{"num_hidden_layers": 8, "hidden_size": 384, "n_experts": 64, "experts_per_token": 2, "d_expert": 224, "d_shared_expert": 256, "hidden_act": "swiglu", "moe_layers": [1, 2, 3, 4, 5, 6, 7], "router_score": "sigmoid", "normalize_top_k": false, "routed_scale": 1.41, "balance_loss": 0.0189, "balance_bias": false, "init_std_router": 0.0349, "lr_router": 0.00102, "num_attention_heads": 12, "num_key_value_heads": 4, "head_dim": 32, "vocab_size": 8192, "norm": "rmsnorm", "norm_place": "pre", "norm_eps": 1e-05, "positions": "learned", "qk_norm": true, "attn_scale": 0.177, "tie_word_embeddings": true, "parallel_block": false, "init": "normal", "init_std_qkv": 0.0227, "init_std_o": 0.0, "init_std_up": 0.0227, "init_std_down": 0.0, "optimizer": "muon", "learning_rate": 0.0103, "lr_mult_o": 4.0, "lr_mult_down": 3.0, "beta1": 0.9, "lr_head": 0.00459, "warmup_steps": 82, "schedule": "wsd", "decay_fraction": 1.0, "decay_shape": "pow", "final_lr_fraction": 0.0, "batch_tokens": 131072, "max_seq_len": 1024, "doc_mask": false, "train_tokens": 839100000, "max_steps": 6402, "dataset": "wikipedia_en"}
Below are experts of layer 4 (counted from 0) of a mixture-of-experts language model. Rows are named router (the router's row for the expert), gate (a neuron's input weights, with its number), up (a neuron's input weights, with its number), down (a neuron's output weights, with its number) and show model dimensions 192-287. Each number is 500 + 40 x the weight over its row's rms, rounded and kept within 0 to 999. Numbers have three digits each.
Before each expert's rows: "mostly gets" lists some tokens that are sent to it at least half of the time. This comes from a sample of Wikipedia text that the model never trained on.

# expert 41
mostly gets: "č", "ov ", "ć", "š", "ko ", "Gor"
router:501424513551488478589547445596519519474441510459513491553455501503481563462534548487447469491469524477531506530538492454489488471431550497602486484499576468528504533537511516507509488465457538526559518515529513460455517541487583525472514470503503553509507455503607500478457429491598601509
gate0:545496483509508495421465551447529478518478474468509514510499543488483615498538506504440509491549477522578477516503495466483530531515498463514535436542566488511474444527498468496504506487498507481508513546458521420450468592482562490465485548495477553549519584449551533493542497433486586500
up0:524495561517498516545526433529524501542529526505487491586535509461508446509439369543448481427466489544497508524487512542554431493545430515472426512437434528471480556475499489511421492494521474488562464541532554472514470560503486515489495480470450443405526488417642515515541567487496544486
down0:489508551486490489511399477513542458486578491518484496487510404479532482506528493408494534490545528508515487512478463474532441499503480492507503444486539561511529467551471464457550391539429529583468497460445498469530553502535504527519479412460453535511478492448455499486532521529498524496

# expert 1
mostly gets: "&", "axim", "imb", "ür", "FL ", "EST"
router:488480489510508458539482472491535517485498459510470539549469440500528578459519552456480447479449530557499571476508515428598486494445537524525430452557508464499487493464425475494500493485491498511536471480514472477509492561470450573465527555529533559539483473533521460483482446504611547474
gate0:441473508580518480452530504515495456458500498474511549530554460497507584430481524521485451508488445487500502500574475488610534568437512518509493508489516488489491539447458538460550515559465499507477530456525436522476534560514533546436559497537482517527488519492457446452496517485406535450
up0:493471457485467510490457450503401443459500533516548486499497550536468553490450516468498519512514490493516542511507566464386505552454453492505487494453479397549438528540486424562512490520452444527541536521538513521498511472507498469480538471569507418508527537539510452418571437429544510502
down0:431475491434495466517481470524534541464455495556507544510453435498489554490542523490495522487511535482517434486560568510479547506463565455554544478474575496445457514481486459489517534589508473461490569494522435553544476561497453469494522601532438508447490517467528497534486517417511500445

# expert 57
mostly gets: ".\" ", ".\"", ")\" ", "respectively", "www", ",\" "
router:506399495558521426482468522499474518547408418549525457480415505516486515530525568491483532521548503577529488499554501515584504539474468460563447479513537495564428515529518572492472524526464539521555478562460523493492523520474513506540489438567478579458524472471569479432471449471562518541
gate0:541412501551470487507479506478531524499451448516447443499406504530507498558542448487491475468455492536467540505452492453513464573479515560473458515536570533499558567505553541521422557570487570516522519512477463437596500501495528513431459536520472520458565564562505455450570441490454506485
up0:430559489503552476516533493489509517513592529510546511515528491485565500494401495487505560559547468498507470546498516504480459527515473419462491532496503499499456475502464492409526482398471478507491531483521456555479472544444433483540507498532436482531402477467468549591417469539505491543
down0:542508488475572493494488573565441574475463503455452542501541431545498561438507495523451474522417559446497524550483517467555499499489558533524523551539509448518483481585441486500441510541564551500465455455557500552493477504496464486497543469528537570530427461547492528527460557527504565526

# expert 4
mostly gets: "bor", "auti", "alth", "bour", "umin", "Glas"
router:444483482531438432466514527559488511493465535505571412539479394495548536406547518495494493504432536549495532502525522469512429590529509514514540524536497468576434565533528476482507538522527512484537434510505469477516461509439433511505528578480564480541468513473445533490480493503570494448
gate0:541448499508462551516491509478505426456544504486501485514579505539426447530454554435429414466523494474522506444467463529473541463501556548463476484523483445462444538595477553523560488432587480471552449486446482507524592471477477494527520501508496507564521448526473539524506523545468521423
up0:478488423481501567507435524494546503489489398482477423514551493522486530486545467506536461539435532507518513471487464496454461541546509495387510466466577473519550596490563522487490465537477457401567564482574531449481548565490512426502490480504462558509494515508465523500512554467427464523
down0:470525486535432508493528500499524472531554478448454517466559492457528531473435499499491549488442463564512492510497460466537471486551514522519495534485499424488450503518550495486515476531549564516546515493508468481501563577468569518540463518479518479414458568553445550509480440434453474479

# expert 23
mostly gets: "public ", "local ", "station ", "Air ", "Street ", "TV "
router:451425485562485500481476517551515542510464552490505454563478462553570531442544485456511513491515484564506436586555479440479517543478517464503478460547495471537425471504495508409520486583441505576487483508522516456506503558463500565475471522522508537513416514571471457498479476567510504483
gate0:406432504414517476501460533557493512488536511528553479483493519509544488471532497531547448513557507501444496522477521520495518513512509436443462490528511444545494489478534488534443412488471501522502540476492521472471532529486511423377552484465493547502487523559541445487513477531532538564
up0:571524509576519447516430400498536465487506522470491518452500518474531484567469573511504461492539512430517496514501505453441468488456466474590502551490492457460558453488507440565489488464497436480508472535490518448499512448503456489510547396475469491500524456505488557512444511510553510444
down0:564507526490530457512477520486536510500545458435527443585452408462438525505516585504491572463523476445463468547490483502393516514379482466475504469518502478561502379593521537522470441471464557428585502493509498460553422570429473498465476501514495474486503546541484445548459446396497464556

# expert 32
mostly gets: "& ", "and ", "including ", "As ", "as ", "except "
router:458496472590462501484519503488474497540429504494557528520459450509548467489519512490509510530524495578516521470571500513520393458479516503559418520589435465427540450449466575477518497535421457595531452557542510450494523499497431536500436471503549508503531491484482490519544515499578563468
gate0:476504537517442560475457503421489531502482407494564477567545528517518529579481510438561511505415545494564516460435498490525552535426504467483473530510477497505482437504489462538488467532450511505493476502429535483483492492433446500500472474465478479505479496454511485549608514522551510469
up0:532551527501489557533467520478463553515510524511583532541526549499537550506516532477453507517462555500512397434450494485566580561511451470552466477448546537531479469552548522457478565501504525443461589479512538529565500511441445478514542507551543501466527535439504441557519537538529457468
down0:436548515545554497480571469520548445488611438519557565467511478525530477472506519437486550525498476449531470578572544516542508522590528418474559420435550515474444501534473398463510444457574455475453511516515541495576466490444498473461493431457565481465479549517496522526453505485479522488

# expert 54
mostly gets: "), ", "\", ", "$", ", ", "., ", ",\" "
router:515511465493484460527442501542476528532497482538537434545454448533522571413489586428482526460492503515506520478538551457534381516455487526475488462491534494493479504483504521527445542553463502544513550517492495474520489553531458493508553487501518566496536498498534483516569511515504459464
gate0:515594481484512505537521437567536525553539506470470498464548511469536498503495483462432419478499451529545510585507516604579493557525489540473558396443543492482513511551457511585512468574546435489479502463457429522477552507500484559515508488496494524491514568525384466483462548552512503513
up0:468506515440490488487429470376474444507504453468473470490489493541479506491496451598508521516537541461438483482483500506371552527472487413514486528494465530504573545538550520496495489458446545474471470487524465541470439507484492406459505540450451469458455516530582500467405452450578498473
down0:468471407519522446529573476447498450491479450519480483562523514516491495509447490521481463505474600373503453497483549524485462528436515463479464488439494493507499498543491502521493542406506405491481411522530551483498507559485513546513496443562484512584417460481466531420477527521471551530

# expert 12
mostly gets: "- ", "Coordinates", "Succeeded ", "Born", "Preceded ", "Phylum"
router:534432454576479529551530515450549499545500416469507485478510428521492470478523546481529515563510483575494445512601512452524442519432506438535438506538522548566469502516501539493492534526479537517523524490482492446468465516522503490566510480475564538501503486501516457446505516448543537469
gate0:595478517506493464573516429482512499510484470467469500517512510479523478485497359498480505507550455516539476531524503537473591547525492426411535480561487462490462535520421473483583527571566501502473486542500474547523404496489537506446444500600450433492482580610483512532539518557383469540
up0:455510519494487457455532523528450522504496448477461542524496540505481580523410515458463531543502490533369514446527550450520415500506471580521466511514523593551487517534530541502427457549496484510521511546524472423496495474466496561535530475446544519548470458507564510469496465464591530418
down0:396519517465506492478482593489440539497540466482465527538480457488470496481490523442487509559512511521505448490500519515525511542505523451556534529507501472523460484560594549482454580472469482591494488491506450476444523486542551534518526492562474568556528506492470442636472460536545540550

# expert 18
mostly gets: "(", "[", "(\"", "(#", "=", "(−"
router:472476509543413478463544479562461466504526492470494503588489489550545511521459539494449523509518587514503478549519484487543465543437539416546477481527380443532460450438507517487523513434536548499513413512488479515438498552440559507525502446487528547524523530501521467466515503548525523474
gate0:485462509484535454539480591451541486545579546468519503515514524512494527478489487534504509577517429488557475473476474509543499569455552491499497542520412511496537548493523537469494378583512493516468441534510435441477492518551579469457479521505466461490453487508426564468563464524546531470
up0:497493483507522486444461543495519493541435507482560446444538455485524463546568499479471437528461487510480482544542475444452463542532471492531533463523491496481471520535483511477564541533480564494566508539569474597542477527501466512577505508534504503507475496496431494511561550505488518517
down0:500488560490526546475555508512572496511491489509495440526566491446496535473491540448488479494475559470506465575409440478534469490487532526542555428566467568548489472526453500512476424519442549523467511536536499439523500510559488525535612536543492478520529499513621485575524460461509452595

# expert 35
mostly gets: "ed", "ated", "ted", "ing", "ished", "esh"
router:515581395543474484531543465513472549517394464501526472490508503540503416415528530502444460486491544472518542504521534494549480476491529484554463582516505532491412497474492502512545527553470516537563527557492500496501498529465585462583469482462518504493480467454497528436462427505533521507
gate0:487522492495510523439497486477517504564478528536468468453483537493531477543540494473398493427549508515544512548520534530430527432460506473514437510437487511485523499486522495507479544485460489493529499418548559515503593526525523512528540565457465461423540533510543514482479495479593472481
up0:415525549439515451523504501484545563511460548556469552512459509489532541432537516487526531527484504524563560427438480539582550521513439456486468525493472502583487454579460498533432495507482480551559522517452514510525509471509511513485544492525537509486508554545419556403565467402464558450
down0:471557513422519449540500449459499554468549490439394489487462469477486525456491534498496537424546518440457563482527552535477543457536526449485474479462526551508506493538537487522509458539584488482427493440515569518518511537461540503577442547435476506595507491534479450479462530430493458479

# expert 2
mostly gets: "present", "idae", "Animalia", "aceae", "announ", "genus "
router:500470478567464463491493401502510530614470473433486431558468465520514484479551519489508405549512422491469517566520573502563514588481482472527456508531490469473483527441465513396530538475452484560496493470523494502452574509486431529507492535533535603451516488501499498538444508560575550537
gate0:516530489529521448508538495458495438512470564478546444473446409463439485555473448529465527525530526438515498485450517515543487498434478506570493557460497499476465527427483498459495450466500521454470506548440473464518565437473511446467511539538478557574521449552531533455469519501523436511
up0:433460531481513458531546511532466555476505456495533533504549516506540559433537517522490523419432465494519582529531509474422518440545569536481572432452537541521488457487485460386470540549554476522535529470525490509446504511536475535523481410530512429537464499452504448548469548521457557454
down0:518506498521445467502536538503490438458495507531454464462513441479546472373434505491537507395635482488498517468561435481463562406479558530528542485471538490477461467514470540525531487436495527503496539456559503491542453504533569496537527498531605539579449460514468504496543491569518419498

# expert 52
mostly gets: "is", "as", "ir", "n", "ber", "Ir"
router:506498463541437483537557514511498471575518481469510486462477485481484495513575552516472570483515581538533565571591486470518481535474516484470463548527463528468461451414482513530462549482483507491576448589515448508522486454543490494569529431476600504492509482444509502481464535532575561565
gate0:468533464501472498535465405576450475537538540448491492500538527515512415443540481508493509498500514507491513564536559478509509480463491550517491448471425501476469490452500550477467493487513551467429559521490508459580508482506535537538471493525522464534506414414471533550597403511488475502
up0:464511461454518510564501469497446537480461446491479536480555426499474504469483450558488491454480566511487486537470520477595521558561462515475451507457489488459562536487500498469541517476520494401407526490467446500479502488470485523485505497496510529496481483424496583513536443460522514531
down0:553506452482480600525479578476590466460490542529528521548520480450533545501497566515509463540474537534504567533504473512467446599462481499519435528512456522476518486514508511487559496512491481505525531446524470504584527507482524502513485509440611525463524474463453602574431408420460571465

# expert 0
mostly gets: "ain", "ick", "ay", "ock", "ard", "tain"
router:476553510502409459535480448561463514542466498453513486556467481526497465453451598520391504484436472507487520494559501447516473476480514439543493447473493490484510517458512532473519506481474517514613494520516435496515513536512487441473516405480517533482477536512492495486506481507575544456
gate0:556430515486533450491554508505438497516466514586568492470500547527510513542581530475461485442485459562543542533475534513427528541523513503515495542568526479596519570512538462565521470453522477484517509505538501442483514504506480549476516490538463414494583467505521522514551568516423524454
up0:524496533457530520496459452476518560558418489499554565580580455550560522521506558532493454485585552462502509440469541443536508525520409516415486560448497539409476493443513544491490462483544435476434468482526496567487458562537496530463457462587443472496501514522440493500467524465395505540
down0:570538485551533532495489467494560499501504557470469525488470511465489501562435484550495466463531496457495527507465518475491477475524489511525461502412502557384528501494531546483458451579529507512570494458559525562535531457530455512504482542505447527490498541493549507515474467489526519471

# expert 62
mostly gets: "School ", "government ", "District ", "school ", "University ", "House "
router:457437456532473523479479465556517521512524475522520461494461468520477451467530541464463537493547541537576489541577525444572500567475542430505495509493457528541529434407504485510474535503504558545539394531570496507493465575451395538554516567581538494509485499524533484525517509545499510469
gate0:435529538553513543525548532543492459475467529458533549465529535502455472490594526487515540433495558574593502468437575455477473590531478499513473439539523540449544493497526531568518502513449457534505496497507523515521565530539516429526520465537546420470516367531416468494543510467443513528
up0:479473530524488551467566503481544504482404549537519479528515527521531528458578454558442503492524473526482509533465491446479455495573518548404515492469531421452488501517502515486485528460514563538493568389475489431495524514464516443534388409491485524567483590564489437448463429482449535504
down0:524520561506460518496510503387461521487522598513552477531519509453500560498505524520494519546455517518514567477504542448418444467518512572521529485509421492535438505440467539481535503505491491498563538479476568500504499526532455504531424503495508530516457509544517488457536434471500471596